config = dict(
    num_hidden_layers=13,
    n_experts=24,
    d_expert=272,
    router_score='sigmoid',
    balance_bias=False,
    init_std_router=0.017,
    tie_word_embeddings=False,
    beta1=0.93,
    batch_tokens=[16384, 32768, 49152],
    train_tokens=282700000,
    dataset='wikipedia_en',
)
Below are experts of layer 6 (counted from 0) of a mixture-of-experts language model. Rows are named router (the router's row for the expert), up (a neuron's input weights, with its number) and show model dimensions 0-255. Each number is 500 + 25 x the weight over its row's rms, rounded and kept within 0 to 999. Numbers have three digits each.
Before each expert's rows: a language model's description of what the expert responds to. This comes from a sample of Wikipedia text that the model never trained on.

# expert 15
Main verbs after a subject, often reporting speech or giving, such as said, stated, wrote, gave, took, decided, included.
router:513564509533517478501512514525485515510471535529494477519443503490457525532518478504482500504503490517514482459518502502506446509472475522491516539530501493494514523513498461495496509460481510494503503519502533533521535523507506507501482522515483527459512527483448462538532486516494500485502508482515477489480492490496498446445520490519496510467490510500519492534463515527511457507473473474526493479482491526483515488453530569486515539483522474488502541456505494486493485495501476468484482453531509465534461469526482530477529484495484487496461509468498450472508501511445459511480483456493487493502534490444485470510475467564490489514504492539465452473499519528511534445491503480481521496495502533474507494494520463555446537468532476500469517508495527465483490485470511
up1:511483467465506461488520491538480522494507530483475509547467459482482494469515521540492439497495524461527492507480501528508487518555445524507480479510479486510544511476521473520486477515516509511506482538501522524503499496560504512484476487496491545504511471466481520469529470518532487489522513525529503503471531481488509494496542531497459532524524503516523507502464470487490524517425516522492519484496508501525557526542505489492494535504540482533468540494503532489496501524507454466515515480524505494523493489527550470511474543481492512510500551507491500494503507519522529527504515543540495520545495512500514487538476498505462498488497515479521503473440461522503489448464496494518525523441479527496490522489492508484513529515440458462465513483494500517461510533540553
up2:518456478515445479519521460503502516525456567478519455494483519462441478511543469507514502500530521494483500515518497531480512492541515525512494445477513540477527521464501514487525528506459478536542506511510515518501479523493518510513522536468538478495455532506478489491497471490493484477497509518511496449507506445497461519496489485526462512491486461499539499497460508517510481466541501469501543501498492510539453523531499520514488474497497446479510470494460491540504445515516544535518491484526477538501531568539526523512547498516476520482492517503498516468515517469448486543479495477539460511499495489468529521493512501537510482524490518488461494485465525542494507505480526518480499500499532522486459501488516480498480540530478527514466515482486496476534508501477478
up3:541514487514463511462492519502503469497491487524512476544485505515475499549497545504492515493445528495441487564492557515518492528479515506530514488482485490445535509531486477510518497487540488502525488532506487479483518538499512530532460487465486519495472485492472507518494497516493554468527525460486558534520513528574489489518499497473488481485476515512493517504485489491514502485477479507499440517510502533468519491493518505518518474483492504475501548535482543508491486498532465516463487445496509480468509473506516518467511546549490509526514526479483467461480458545532494484503488503464484498503507555532522476501492454490458540464472538523480484527469494500544510494491553477505482448516489482520482487518510479551464502507493486497488505529496498511538464478496487
up4:483509536492431517470536497532506506516486506537481515539547493487504500492503508518471518449485507453515517513503479497475502515482484498501478474457465528473478504505497532531534510532486512483475452470486529497479533481526513477506478506490498456499515532515526454533508468470520515549497537520511516456554499474493474490502485518493528498497470469486523475567514555496515484445510473488516533476497529483473512490507523522503521540494481495467488543547489490512489521488526484571464494523515481504495525526445509507486489517499483493504496498492523467493491522535496482500552471510503542477485493514499492483503488525550571511553506506473485485518475522503511535488513499500480505445552522507490506496502507506516498474486523529520483434512539470508529474440504484
up5:482473468546503489473485519538466509518516506517512508524503476454480512509499464501545483477508517467479532442531514454444494479441499499478464498487506487484463458538491480551530507490469464504470489509470484532509505477483532498485516494529462496473504510509492502511508524508534511534499497502474520502506529526514487530493515480488534501497530482465494476537505437489507500504492489541534561492477517505436501474535528512529544503482511533500561507481493492476453478483511503499489457451510495481546489512498515470543489444484519530513498495524529497480528505534518469499527491490489483503450528487489520506514494508472507486480524504452503507502506464538496572504477464508508508490485528467500501509491525477472511491512503519466479556547502464454478548514477513
up6:481540499517480537469446484494499471537533518503487507538527499517494512520470492488481463503542466538497511534541509485535505525510508488476514535507490483517485447501508509497526469463506481448472528457483525517498520476520515530517524516502513521505519528503510499465512515556464506484504529509537474513471498542510474477478475533527522496457488518500553497470475502429465512521458518505577511466495505476510486508515486464480480476489486539531531495493516480463509484463462493526514493533534474488483437507509488514472481494490481483476420540490543488485512517460498488482514490477498511501530468485503499485522504497498475482502495481477488507487503453518502512474562505528505537540495504524465508455541531484520477465486506501488524502510511518511454528503529455
up7:476524491526470468499466502522507490510503554538530469536437447478495533521503476480502511553512545512502495503479436491489472515453524513519484509508509499538537506519517495477518458531497517496510501513495509510495511493475496519468522527543473474547497499494465536519473525460520483443481469475525483454498480513482475529525506516531541523483488508477530504505535477468494538481514507481525477504496521501447526484443472457497470520461488451485494456533495491500465482505450515455459507485524511526557493545481486534494517511537506514538509506505481491504539516553472532508494529489493506513473459492498510517441532510494499462460501520494532504531493514502505501540517499543488461501486476472520489462492527489485503527492499498506511508515487473489525455508516497
up8:499546490485503464511496524522499495512503479536486488498466520490488503504486491528538505521539500554509516502476515509537488502485538483503497530459488466468530531486480495543499505477490559509476501506543525475500511520524503549470484507508461517516537522518494489513489463539557523494494527519513495494518537495511503482515530523505519518549473475516533479488501494465535501495490511530496494495550478541520471526487526531429453478475500505496504534533517505460519464503449504503493519514458500463471512499521538517513493530524487478469495473496496514534464518510488473521502524453515530472493489505509476469497491518515515478489500488474521479519513518488495538516480539490522542557499481488456513483541523438480540499444533464529466493517434487487473467535514553
up9:511524484498514521500486483495466526459502476482512436535492505511532485486490480560485502555511494528505517481492498504492474467511533527456482486466544513515474508491468533523514562484480514516519512511456510513510487482505489504506493491497543502526534519474483508490512461535485498529530497535480518548519560513513471503522488462473500562488530466501507482475501558492474458493487521501520494480518498502478536493530508512505495501497546473459468513475509503511509520494460513533522515485510524558527499506492491493537515502418438486549481471492504511507555518505565499470485543489474492479487507499503490515507520507483492472568519533494500465498469507521448498510516489527470515506513500505507470498504483479573504501487494545468509486492520509500493485464451497
up10:521499474500494545486526454503500536488446502512487520503496551520523521537465527474500492521501469507436514489488479528518518568520488488503530482469499522501521525515494508482511507517516487502495502514512541529506530470491535540489509536498510525503502534514509497481525477521458488445448511516510483442521513504516499543541545521485531514504472501510439515509541530463524449520496482592508532471538502472487553501491478520503497512517474513489499513514502505514476522483468477507500502494466484471486478504456451530488499487507522517501491473456515493496549486486488498439476504476513497482449497498496506463493535488486463514484502522530496504513459495507492496499556462522490469498496485482486464527521492503476536543511473527459533513504469510493520551508529490
up11:498518467453523487497523476533492519507470566524506438513516486528535519518539525509520513493510507504505506501526499529497565469518507524489482487521506498546492511513502457524515498455474498517480520509461511483519482489546444485462472466486494528518488531526491453504531519460529518499519487484502492479517512516543515506466472469486508520515481468498488464510480460532516491514483525546520507558459482563495499481477446493515494481499524517509526499480505489512517511488493507489505503511541531533492479478509492547486509484490472521483479510471541488513443481455535504496508499476490523475472472561496487532533510498503467516502448535488522495553522481494519486522480494511541509496509470476510508501511449512505505471514543529515565528527519527520555521540498486
up12:482524551514490493499524519486493478511514512457498486560508489514497504538495510506493490488517517492453502479523516515478491497451502479517530521497479486481473493524493521471541492530469480443498552491494480508507533497500479499501491481519494494472510495477511501522484502487550494497524521463500501551538544481486488506473510526530500520514506518516560492512497514524484460453492484530514478513477474483484500527513500538502510524484483471472525489439484521505495490520448478530512485525524494460503507510539511510557481451493521470561486483549541494541445470489503482538544471473503459514513484516450442496509519433497502505502523479514510524552494504576521495484504523510494503491516545501519527549477528520480488451514478467491509474471486467505530510490515466
up13:506483511488502529492467492496521510491496512496488487509540518511490526458499495503496492519507509452545481490559532482499534499515521484488518482495487529526448500521440534517506520486476529497544529492525476533482544520531487488465486489520530551509487447498489511520487473525490537514524533522525467497511453525509480488513465525439463473520536463474505508580461499507492495484503505497477505497524513496504476517488505528493576494538452505493526489510495457478491508541492482506513482478549478496503475501507505471482458517473441507481546466479541476475535498469467495480562528506508501442502466508495487526484485486501501493531502501497472459473496513464505465492537481513447515491480467497536492541509475526507492471502518495501541480503510489501517492489449522
up14:491528500476507502547503536504522478492482469516545530533495495494551511527489472457511495498508523489482482549458500493446477532504467534476492510492527512506506468490482481505508492499502527493495488465552512525472516505500490467480492480463467515515495502506463490454481517545487519501483478503497501552468505516469498458459473474476530465512505504525510460546490547449495496474518495535508514493490532553500472507472494551487486518529475472543507517491517463554520514497501478483546477464523472484524538450482502459513496501476540481466490548447500513498473510476469485465521474522538511507507517479497482511477486517443475509484515489532515506484509504498519490494470553470438530478499479510508513509496469484505547520473530469532527465549488487503465479509512476
up15:530475519482490475501493517545522558455506489517518482506511510522555504503523508483498511504489510522476511513484476442468469459457496544508483537459496507529484510519504471523493484509502522530472553511507518550529503505521535470458487475532530478543489512479499506485480500508491522502497469457526509488481503447497511496463535485512484535498523531500525489445506475525510489498497496426476530462442514482516489467501511527496463521521497491510494493506486483484494487490521525472514484504542499481516531512494494495473509495485505486501487501510473501479493482494504501512497456515535507533462549487466521532527503538501513422510463513516520514456468555519492494516546485526483578449519507506451472481491479517477452507466520525459508486500507480513468471477498535
up16:506527519451515532509447466514492524457549515482477532485489461478511511487550478499528531545452513457530540491494536523506497518545433448497472498472538486534478512561497488518490497512473532532523500476499486518494522535514534504495534510509463459508494481467507500539497517535473504530499508511495484473480500493489489523491457520519500491506487527502494546512480529472545502455516528495492492475488476511509528468522518525496491491520537510504494524484536493471512479505495501545474532488515470505503483475481445528483507492546492533494540486549475482499530539513497503536510507460478493482492454521473480454518507488522528514533491505514486512571456503515479475492509523503485477497499508452464473501504501481495478512497496534458542538503477499499506503443503545
up17:506509476510520487471487529496469512497504499515478539480485542490489522518432517501516522515478513543457523482507463467545447535434486496532486515476521503467498510542485479504488535458491493528491466502440512500488498475469511482466466451496510424515478499475436459485483530522494526453492530495525504550510464511495483486526473534509504490477488533497509517524445505497490476481450487481501535485525471504478484515518513486495500465469482494539508486497511481459492485502488549523510520493554557537488481517515481494466487505501584509504495505512545447511491464485486481488492481499516539503458497478477480522486519486498514500487469477506524505536521506498530524543508548493503475487470480514523507485490483474489460512491489480515511490490488478511485527508472531
up18:478507500517471506481528508495424495522452519526491435531446449531465497484463471524532519523492475520533511474507526537490514510505469525523521508478483526499495495546481499513479503453455521493491517510511501497510525511480495503508574532526464477475509481529458532499500504466494531509525478475506462465506471516501507472518500517464430470489488477498494549501501515522476450505485487499536530503501562524457507467480506525512512498492519473473457458428477518477507520530481472481494495457519490479481531468527469496474530483469524481521461528503487471505515503516480484471486517507490531500475473512493474476493453521512487483467478491492467469476501524516497480516495497476481470537487506538531509512524542492500497518509509483464466517495462491509503499459510539
up19:483486473517500496462488510479519501492474548496492490522475495552519514532490495516506474533511515489474509517496519513535509537512532528500540511469494476547496495478502458552543500486504503497500519518510476472466542512477563525481477550510541460469460514500471510494479481504491502501486538496524499467502502494479515504450492494498507505497503481536565508524524517561487520509520516492470549491455485518541484530471494469497482503473505501451458526500521481581505516496464538499502519510538545529506450479496495497540502494485493536507458506519530488486518496497516533497495466459571510488504450475483497497475499451482463487512461525506489484464497499481520484492520475551534499485490506527530538514520541489541484505510515478537493546523501489507491474512465521
up20:471488525482458477514527530505458510518496506495518522534482522476520517522489570534549521497468473485517548499486456466532475514470427476530481452462420492464492499470479482509485507504508485507490513475501527506513459487511489543496521522522469474512551516498500497507517496504492494497519484495509537524451526513489486516446463518539486540509508434525539515525486526499523519536478461510523486469510487529482485481531514485474495547510508503521508462456503475477491515506508506524511508504532555511489517494538524494542509512487463485536479499492524504534509516509512456510506488494520548498443515522508546481497469516495503497505495530476475515512501540515498483512457530484498515504452480487508465503443498504483528517505530534450488516528517511469486528513506510
up21:454479544488505476481461476495453494554505491475505512497498477517543467505506481510487526489463500494576457493534487498490501478542504469519472473500506470489508485545511515512515501564461512510505527476523488552499471444501491512493513534501527486513501517496449515522535494492494510473486452455452486484479476513499513469524520481484527504490452527535474510491443524515518483556508533489511525502544485485508506527526499474510485515455511518519493534523533490487507492495500528529530528465542522522509537505499494508512503482519493501474508526505495506518500441512501503485492474522516492462441537490482466531560505481494496502504521495549511462488486491515515472507485520480493506479478431487484491482500513548497508491484449521485477540449459533480497491477544491
up22:490508496502493494491509536541493538460472457529529500541500467496441488484498478482511509472450475510530538502473485515519536486511510496505445426508499521501463490481494524494495527519508508514514518524494540518499489495504521477492504491509462492491527527510484493475517504472525504523497521520513500516512450511494498476538495439513496511495545532498515518469489472505518502528506501559517474488532551510488529482473463495487516478478494509488499546490521517465484479490487498478474528453463517507520524521469506478449501504469468526540481478480522547511485499501536469540547523531483516508517483500443525513510572536487492509493525483495492526488498455518493505532529483481555479505507500424513543498505495523496484532533510498497482502510497516431521484472547549
up23:513478507498404481500469489509485529505478534512469537483516495504495511513521483474495503486496512474520460468473499468502493524522497485529456487508551485520507519508490470529484476512558510508548454505532526498540535501496495481485538505499503507523463464495525536512539498508495463516478477533523478527512504523495507496499516481505523495504565511474479532479471484506510477497479493532476551525491505516513463507521488529541464440542492521483512433491467508467524517524480528499497529552507514510515500534481517429532516481506514501494515509508502533554463553513517480535507483498541498495532471532535465464502482466467467494486509521506512522479514516482488504487461506515487506472522467502507519481481483514449455496508502500528459525515535524545478479530514521
up24:488497502511492488529483519513480505516497510495468517487473502548497515482508466457496547482535495515458493539516475524497514508496551510544468539432457512484519474474491536530499489489512505522496522538515507554533499495520501470522528498509527518502481545501515491536511495493529491524511538455498525500486507507490503491510501497475533487497488474501473497522500487530519525518437495509530524515500520519520495498546475488487551505456519497514509485521439514519478491536506526545471501513501512440465497509520485490473554538537489488480505503517479508478504475483489523528496465463448450471500461524454532516488499468533485464525534494508504449530522473575519480504489535510467473477511496488511486484502549472505471538525489522450490442491474493462484512483505516
up25:475498469504523525497534516506517491518512490569492511476544452510514506524487511517469525485543512482509502538517531489481480508525484484480475503518496506511506477512536470526495523479498447483472519468492568517495488477520490516515516547439533496542555538516519499516486527503532502463537469485554507507508465489517515449483494477480480505482524491478488486458503508510459500440458488518538502523550490502505561499534552474527492515525501504499514469475494512481487480498522515487497470463534512513495504474481516517509522489488496556542441467503540496484519487506506476491481471478462482477501481509514462520498556558532503523510494484530522489481528454509550519490484453450493492495489501531506516485490497517515537519515531530483502507486531534470482502520480519
up26:520479487516503480525455516509470464474526521502520549453477517477531530516499471505524504479507489521560463556506488467519516456463514483501459513477529461503453510550503456489469552551470455500527486503487494535495514484515529529517523517469479505479493534491534485516508531488502507504485546479505521496486524471559501475482510489499524464496487511500541526532545503516511490506495459536509442536456527469482516518540506505484485534512482540487509516503479531500491480548494455489493463491499487464499487454539432482499515494486504491501527502493472528478497495494491530502538491478510498507516519483487507442492490488520505453495438502498491446491492521491467507473521485491446499487515503464488516546515483475520514517527482513527491512490488514529464474483482482
up27:478471520509480480498492476524474556508512516484504503514484489498535442483491494511493467524476487534496463490525496501488529431472518518476493457477449516529458445507499498442530481550514479496487449521482491499522486494535490514467517507490501532499508524502539524532497538529496477508530537515498465486533534516486496498531531533517539479471476472462482485548471520515463504490506487486468486453520516470503424477502492494463483493488478504518538492507479507488516496481488445511483497517481487513520493483520485513487532471555517496537470486489542498501496485513482467509537494461520495445486511487521497500517473502471457498485505541470493532491478492516452521498499494529478477548481476474490474454528465499486469552525469525484490477476510462525464488514482465
up28:523481490504507519513518491492507512494516485469468517478481541501480476507491533470501469499480499509517514515400496514492459505500490504431501495483534497544498481499526429503504496507474484514490480527514535519538471518509483513513489491495491496540446539520537515527485442488526531521474523514508504481531508503497461530493481481506484560511556500511546536450503511507543494471509560553509474493488487523559525520474504510500529511514512484477518485495476522495500486458518539491473533490502488503508496474460492504538487465480460541502547487520529484526490518546499437487475490491497495494510505488470504505521473506522456460489515551502469498472493512494478509496475533523513537493526534521449497475502500489498533488536488505517526487554521490528464503475474499
up29:513486539527467491468519464503473479486516510486465500511460485512508524527505460538491497498509522480482539483546492457480522462542505515524472504479469538491463471491501512462486493514470490472528456477525520532450487490500496541476503496518499491514470515502503532498527524441510471485504525440497508510488511503533478457535488459509485497461549484523515540503463502470490492452464455495443526498482518472485535448495550520495509494478476505491506488490481490493513495474491499501480482488522504520436496500558509483466502454528456512494479452471540486503492491466488476470490517438500466453501479508469518582479511489497510475504544529519501503493528495505504488514493491512498454477481502508502473477543505514480473498494510502469485490487504464472510531478471466
up30:507499514521504512507466499504466491489511473532466523491506495507510504518480531524501471521490449490540498514497499506511501514493490485461472440512508509517475501520501486497464495472509522556497532502496510484487490525466504479476494506465415520518505542546538504442521433456537486471514464505505446528480498445511500469491473519460515533465552526477489497540513503491418548479461496486510525505513473539513562476546490479506488492471503502549523503525505490494504510483496502547501507503514575484514485477466481526519493484515481501525527504480511496491501486546474504494496523492522486510480470540532495504471464476484519511529540507464457471482481500496535503518497514528524479516495480517497480545492502494458482488443469505505491489527523527516512504510518485
up31:507511460478495529529515493465481500519529511556437500528487538499519484460461509528499497533499458521462499533512501502521511483502448539538514465500499519502518513517493477519504485478486478469532490495511537495524496470488523522510503544507488514487501482492497494496505471493524521565530523514538516490497490537536487493492527528528479542523513471511442548510540502504535473501516521504503518446510487438531468496504444473451538542500507535569490521433521487498471552472501513502468484478484490481506473514479516509501475494516504449488523486480520470521463519503540473496483522483519509493498472532482496502517505478499513524530496495506521514478517489441512531492479502516505483523468500508491428515511500540480490512539454475506517479492530537484523475482498469
up32:498518515512449552502442489481501485502477475527508541508515518481470510515512533455495469510519490471489507501507460534453475492462472507512512530466487500500525495462438466511505490504467515506516460485528544504482493476500487537558488562535492502488493543463481491536520498511530491495491501508528480489504464482530498491511490479527523467467505487501489497462471487506476523481472517492496479459514528473495463490512539471509552461490487495496495475517521484498453483495509486530499473480499537506510480497462498515517495497510495481485453505518499481516545493475540444501483523499554531493506492517495489514484492487485568496481506513474489485454454491468487437505479499502500521481466546529502534498527497448517485505547550523510516576537508485515511513524488538
up33:495517519458488529460485521493492498485495457482493531502473476495507546516489488501434504477485472495523521503482480486477511439514525540511487511516504480487474528491487536492449511502463488500491523470506515508457534506490512503533507522477474465494500484485550458503504502477491475495486455510479503489547491490478544516506501488510503490518422452497543506474495536545472476459528497501467501493484492493521513490533533472477471561510505509505468525474500530521475498505496492528498531477480514501524498472460472481495511512512479472511507497488520543532490486524533473539556506540465459516514555514465507502519504499501528514547494505555513550500526530493484512525484438432547510528503511500487516498533494503524507525502464494466534522492474465514523519483519444
up34:480516509477511484527491479514486485470533512480518526514502551486558462525511486481507485521485508520494476508512534463485471484476488517481511474439504529535462472514513471492535496547499501482530488545517502459540467465455488514545519529500518497541454467490487502462566517537454521526493521523507477504522455520518503530529450480530496547451537533514519504582508541506521459494503488466493484475478469486501486494494532466490504491502515504497503512520531493499515505500494504478502503511499467506488437504511529520490519518527506509478491506472502500488501508490531537489453492490505472492501506492500521505509451485530546488524453487501455498498490515532516526535538510518503499488454464498536481499522546501490545518521499493521510513515429502473477508525460532
up35:519486496545538497488529502466493468522533516510517494468535501520490483546443494478504492520489498485527500455553489520459502491519532457505483469493525450489517529530492476505505494530555482481483489515452480514464528466489506482468451494504465500536526487481460516480523494544493508486493521463472491493488483501469464508530527451477525529509481519470470464479497447509480492534527507491513478458484476511458576513515480497520510542485513479477511517518535536512483498506534507505552486443488458526510520478501491491502532493536489521477505513531480501519499548514503512487466508466499502530549503523477494503486541505499490538471453499530502496527527484515469505473504497538475490463519534534511503476458538518527463489513513486518499458515514458505512456475509523
up36:526511465488475478466475480503510517544483515506534482509465512495479490504565472554502459556481492468499493465475419525512504524544520534521493516533494542508535489498535542489456499472495512515498487553490496489492492471512515515534466484514455461524508506526513460488477500509522512467496454502480514541501520474527509485484477467501483504422518537504487485523539492458477503523493491507464516510482522486459500526471517444494513514510474465510511483470465483507522486514493516508521478511514510454525506455494510500480495451500486480480495484498518498500498497503481494481515488493475491502496498472527491554500507504474477567488514494448530459492503503520519552485508517531473494471509462515515530498513556502491524496507470482432468495496480471540452501497526492
up37:534513452510543469486512483489498556459471542490519509514503495497522463505537513505532491483444495520486530489531540508496482466472454538454485516493473494519578486520509468499536488522523487499523479472513502502450534463491518509482483507488470494476523504483501555490509473540530492522488482479523535498515466489536536489478509518488473511521490502462526525456472521468510465509537464502548471500486472494498484497484507520501496500492559466467503532447507488497474540505536492486504508480480479522483508506503469491445527489500484516525518503474470516495498522505489514494449498498516510499510471482509462513479540477486505494496493522518522493492506579567499473555492473531528494511487504521493490475501478439486492493510487513481515515469570526526544503502485507
up38:460556537503532518561503525478541461472489467557474505481482534449497522508498563527487502464516459496534483494520503528508473510506524526505520502513524518502526506479470492515496517486467503508515515495513516543502533499480483492479493479519489465493499504519516494468538451479481514520498514509521533462522498547448478492515503449469488536526477500539483529501542488477505505523493521505560486467456495473499511538504496499522518499498546522523486510484479495511490506499489496490507548519532497510480483522501495552501486486483472476502482472516480513486493472538482458502483489512502533508470430508527458535530493502504482503522481533519533555529487518467565471504490492531502505506479469452521473468504482489495491523523488498545551531488521482491504456479453463
up39:502547495528490484462501507513482522507511564498515494561491502491504535499543491525484479483528501525525520524470489453499486512455508484552486546568481496541526536493496503491462415497496442513474475490472509468531503504500494493508531505471482504537472525497469429468497517490531471500542498494507486501502487508541525497471478510514546485481501466465461517483480554522499474522472478524494527515489492494529468493512464453511508552473495523479494508488502526490496520496461509462490503489500483502476480511497519521480521562509510475511463466502485513506518476508521450498495498477487522510539486474463480502476487459466552479492487466543521467529481468511455471481525492498508490467490450483495473493491500508504492514517531499464500548494513463497469504489496491
up40:494500535505537526503508520481532461457480503490467524493479496499483469526486536482501495492516473497515492524465473514511439511512494528488529478532478550465438454510526498534525514489497509499479505479527521502506487485496487519487539499500499487533517494512427514479486486501502453436513480488506436545496507540468531501463479507480502486504537513528489505461504512484508476480484525482533477456537472457486485488482468485520541535581486455511470508499472467480485476481544493511464481503501507491526495514521487521486501492553547455520513496524448482491514489481509479526488457523511490504516496484529515502518491502500509499508503492525510522510502526533482481509531521443518480558477499527470512491488490489456466560520483505509507495526474513504505547508533444
up41:482495492504477493523473482559443464450532500490467551509502505549517504480496501575506496546514484484509481517495529522506443485435497519493460483489464497493500487446512514464510567501510538471518501515483526515504549480486527461453536475540513462509498490501489550554464479488533541522482549515528533505499508461535472514478473466502481479528479487505518518501504485497495513530485469472524503506474488512467527497466486528496510499530506496517466486482536514507518514526515492462514525517475520483470504515537556492489473509497540463562508494477528524488476502502570471497516504506488516496510494501498488499514487503473519470513517480481526471518474530494460515444495481513519509493485485466485499488517481495486497525517530492544469535514532513490502502502509476
up42:488483467487530487494517488492508518488450497541488497513505518479532524469465516471495514482540471592494537502537478510500483498487490490527507500455526512528449467520478527518483464517481517499488514475474528461497518494494476449500475539548510503470500473493515512467526490510459514531483502494496511443534498482497578480497502512460525510504479480519505533487532412512512486486472508462494535509528495515486469516495491545541519517533473491493491510562499465491515563509504484499468506470526522517465478501531489483547518494471469519520490498517485473514510487488496508508504498509503506511458470502490445482490482489458488526508478475481491483494515498475482468488452550489499472502545483522497489526484513494482488535503480479473474457467446540472480480501504501
up43:526473501554482487512490512504519559517544514505524487534515460508485485474463541526521495522529527492474470457450534493521481521495539514518508475518473472526476489514491491540505493475521455532525533532504473518502553528518512478479511483509483446489498495466501508509475497515512485539500509470521493480447487532511501453515543520486535467548535502492478544508475487522498519510514507517492490530485488503505518498483492510485544501496515517472488507507455475495523480474507527532489482502508537501541492499505539504522488500532539532541510444504443539551467574518534477549478502528483481508497524448507457495492507482519481522488498461482503533486546501506493517447473472473476495528522511481533509519502489488519539525521514480559495489513516495466503501508524481
up44:508524488514470567507509518533504533547511529522530552502475547479514552513529500508495475503518493509498481483501523484574482469498500530537499522510470539514463476482451522497508485446520478503498490511471443509460480483461500486480515492472508489502546507470486533499534499517518497487501490520436517510494515499498464481479510524537535491493527508485509544515517472486506491494475489483487520506503484512538486492532477494474489538476441521516476471484504448529479513508542487506474526468488494495525530480478463568493465493460519549532458504501506512483494491503524485463492502518517481491485521520506468520534529474500463548529468542494490472482537521528492509525491487473553498549498492491494505491498508490521501505529468501480482454493517465532491503567487478
up45:535490505459516505466479514515533480497517487488438434552435496505487514492498480548504490445493520486497476508501494478503493473532495525488532501490507531543503510487497527508489536511495463458504503526493552515489512505503510510508541452496484516526496481502490503536496519522497505533520499518530495539483478494524465489464534497513484463473499483490512542487538532489539527488517471491506502482502485490535523483483518508518492534512531522476542514494476517488493468513439471460521513493516525519533508521505518531517560429495454473497510498521492459518487478538555484515479480505498465537527530485480524499535487487492512512482454506501504495493498514471475448467550452506496475515486480545474484499478520536510510515521445483506449480475472525468467459495522526
up46:500496468521544512537527526553505498526508530531468512535502462519523515463517499465531486493533482503496522480500474495486509521506528510501536476523500489446507514499563512531494525493515464499508488496520505527511526499484484453510538491478473476487499484527482549489514500474535483490478530484500497508454556472489468493520515495504443489500496481510508468526526517534521508509492562511502464508525546527502505515531532480485512483536508524514504465478539489518477545461513521499496499484510454511524520505501456499523519532481507465499534456487523511486526464492512543481472462471470463501520482521496504519517542452492464482551523522470472522501490509507478494508454514503477559518499558511508488493475503522488478476543467530550470502521533531442489503554504508
up47:548519488495526519489487495487504515517514515453512549568520518503511486521464462482477539498467498517550478553472529476549511543525473471520459452526479489529529454547494477507495513498486469496506506495503550501495494448536517524524518540529526535522519533543518488535460484529464487507513513497525510515510450468505502499524502525523497489528506479509512520519494518508526503524439486535501462514467505450493525516503528530499529508459519486517480509500527481507485514560487493505498534536510534453493511504486483485503498491431531540507496493499516525488486485502519520472506544464488500495484503507498514496516467504522485481478525493491516515509525467503571467495458490483486516478526528480535483502507508494517475499476491493490470514515487545457507461498442454
up48:484511514470492473496480546500523462494526491532497444475520514493476513489521490537464474521553497482500518485533489490457517504484501538505528499507491528485486493497548531465514530529478528500519515485459454512500474497519533479457504514510522526525544530510504564515542494486502481512488520478513487509470507475518484501447521453531499513495501533530483496479522474484494499508507498508473517528506478467485578515459593490465491462496520494435530514551472530516516473524511507468532547495501523488493481486497506533484498523464516476441494502511479492491502457478497518476474486503489453514481504536469485474484514481512466510475486478466480523509494509502484527472497518470496547525511455474488532505490551496474494491513519505487494459506487478479532546536534517
up49:533539486537520450506489534508518473537509476485473555455502513538478478490504468459471505537469460521473467475518500497518480490486481508479518534477506544487442526485533462504490511531495505500496528525469513516521498500505493495467507517501474484542543498491481518495506511537531503525528515495528492463515515481480486520533488533481507497508499534478508488508540481481466487556531515510520523532503505513486495504489481515568512518497503485494468477481508491493466485530534460444501514480507513488480475480510461512463511466491503508492491543527473481462469503534468454502505495551470510497499493441505462529510498489528480473475482469509474507504519523490496468471517478532512523454489531534459531524526495497532513523504556507537433495524486455481466499491460552
up50:485487529450511525495512500514541498500483484485498427525447513501495495497489497456528513493533511466491496499425526483524535444506571518482483475483503505511512495547481515526503523511516537508522481575484472462459454494536488467480504472501493523496465516486497458496452470478493479492544473472501559466481495506485513518507505528533435520513534463504489514530504529517484511503546514492480480510490497524503506513451471541513491517475520510515490527490502521520496503493487476470530487492456510548517540542515508481508476477498489485507541507459516551499544510486520477486505475471513508498481508506518478507512511504500451468541487504483478504501472494538522534491494466490471474473509530479437500500501501459465468505472488503495503510488488499547496480540483487
up51:462499511523576547530519526522510515483469530503492516459508503484481489471500512470479539473461482501524500519487492498504491491510472518502505512545463521492498518518509506526490507425459470463489508474492518520512532494508484487497534546494514532482511457492480511520507496532510506481511506538547482524510482496459500465519488470487469480482448511521480445458527503510486505546481486499550524477483531483507549512521507523513506538506476465489507488500535487465489513482516463527486531534560523502481455478496482491556510471488445511536501510505523481445505498497474465523524502488520508525529467457491487518479532458477500492539542465471510486545551477457477511492519487518466493533471511507492499519488492509517503482510530460520527512482489529474514537486455525
up52:532487505501479492509523497501466507482492550523457543512459484541511562493499532535502489506498464449468504481463512488492489475496542490530449460509494553486518497486505484492496526511517470500538476539490504477492530518514508495470500526464482510508476468527509536519500481494438482505497474440516521493510491517558529512493465460524506509464489489521563514524483478505514455511516473487515507495459529530498508514499503512534508519471456513489509478489519445550491495510482520468516490532488469543479522462501492470487506512490508560497462498463492552518527527500457478472481470467528497547496491426476531507537492484514530515480510538551499477520478520484492517508486501496511499532506520514541526485465498481502517496520504465508517515496552487532492516513515530
up53:544523480484498474477512510460477483524461507519513510514513483464524482513493485470520528517541485515477489500465510491496519527503501542474528532461515492491548514490475522468590507492497516516543520485508463529505514500549457507478482499495511542458500550522510492490489463527491478476473517511488477511473492478510548471475473524503498468508470507523544491532489528445493519513521496510483524459495501493460495517481482525485453504508530495489481548498489508490506490493523526502522488443510538511469498495494469513515491492530511502460524505474510422525529517496504451513524494455493504431525490572499484477512520519542480533489493495540484484506498513490532543484533499511508489541485465447497502502465499445534497482461494481458511491488515547492499503519497497
up54:487525490457498499476500490482494501505504490497510504497522533473507539511498450492469481512496517490478497497509524481437498478521487516513505506479480472478498516516503516512459541519485503524514499493530508456495526464527540518473483451490517518496455497471466474477555522531519511522480479493510474467482478527534526473510482469534497475493469512506511452506485463473509440507494507483508458506503533548455492483540507525466540510491464510484517499441508511506505521486463526502493487458514477527494508482519473497492499453496489526539492495474532420534496454515435514516465478514518494516551530503463499496457512507493496483522473500500505478544483470480516482512478539487470490475531521575512502481510562475495452514541473510520498459495514462495515489492506455
up55:476513492504504505524512429471526496485516487479497474486502491472496460512501561484511525466515556474511483525528504492476519539493480452475513501473475517486506504531516498503512530532500469508506450464531494492487509512453541512531501484483513485506514486476515499540525516461531479533503477507539459495484488474463417525510507490478446495502477474472479514539518492503477486490521503465529491490548533472475474476484482457491494485498431505512525490508515472484524515529504495526482560510548506520505466476521498472460512461506522487445534509468506500538513483471465482524554477479531541501511512476532490489466523527474509477519513490493489483494483522503488514476477464539486512467512444509495488501464497486471523474494488496433497486461528513511490486471524520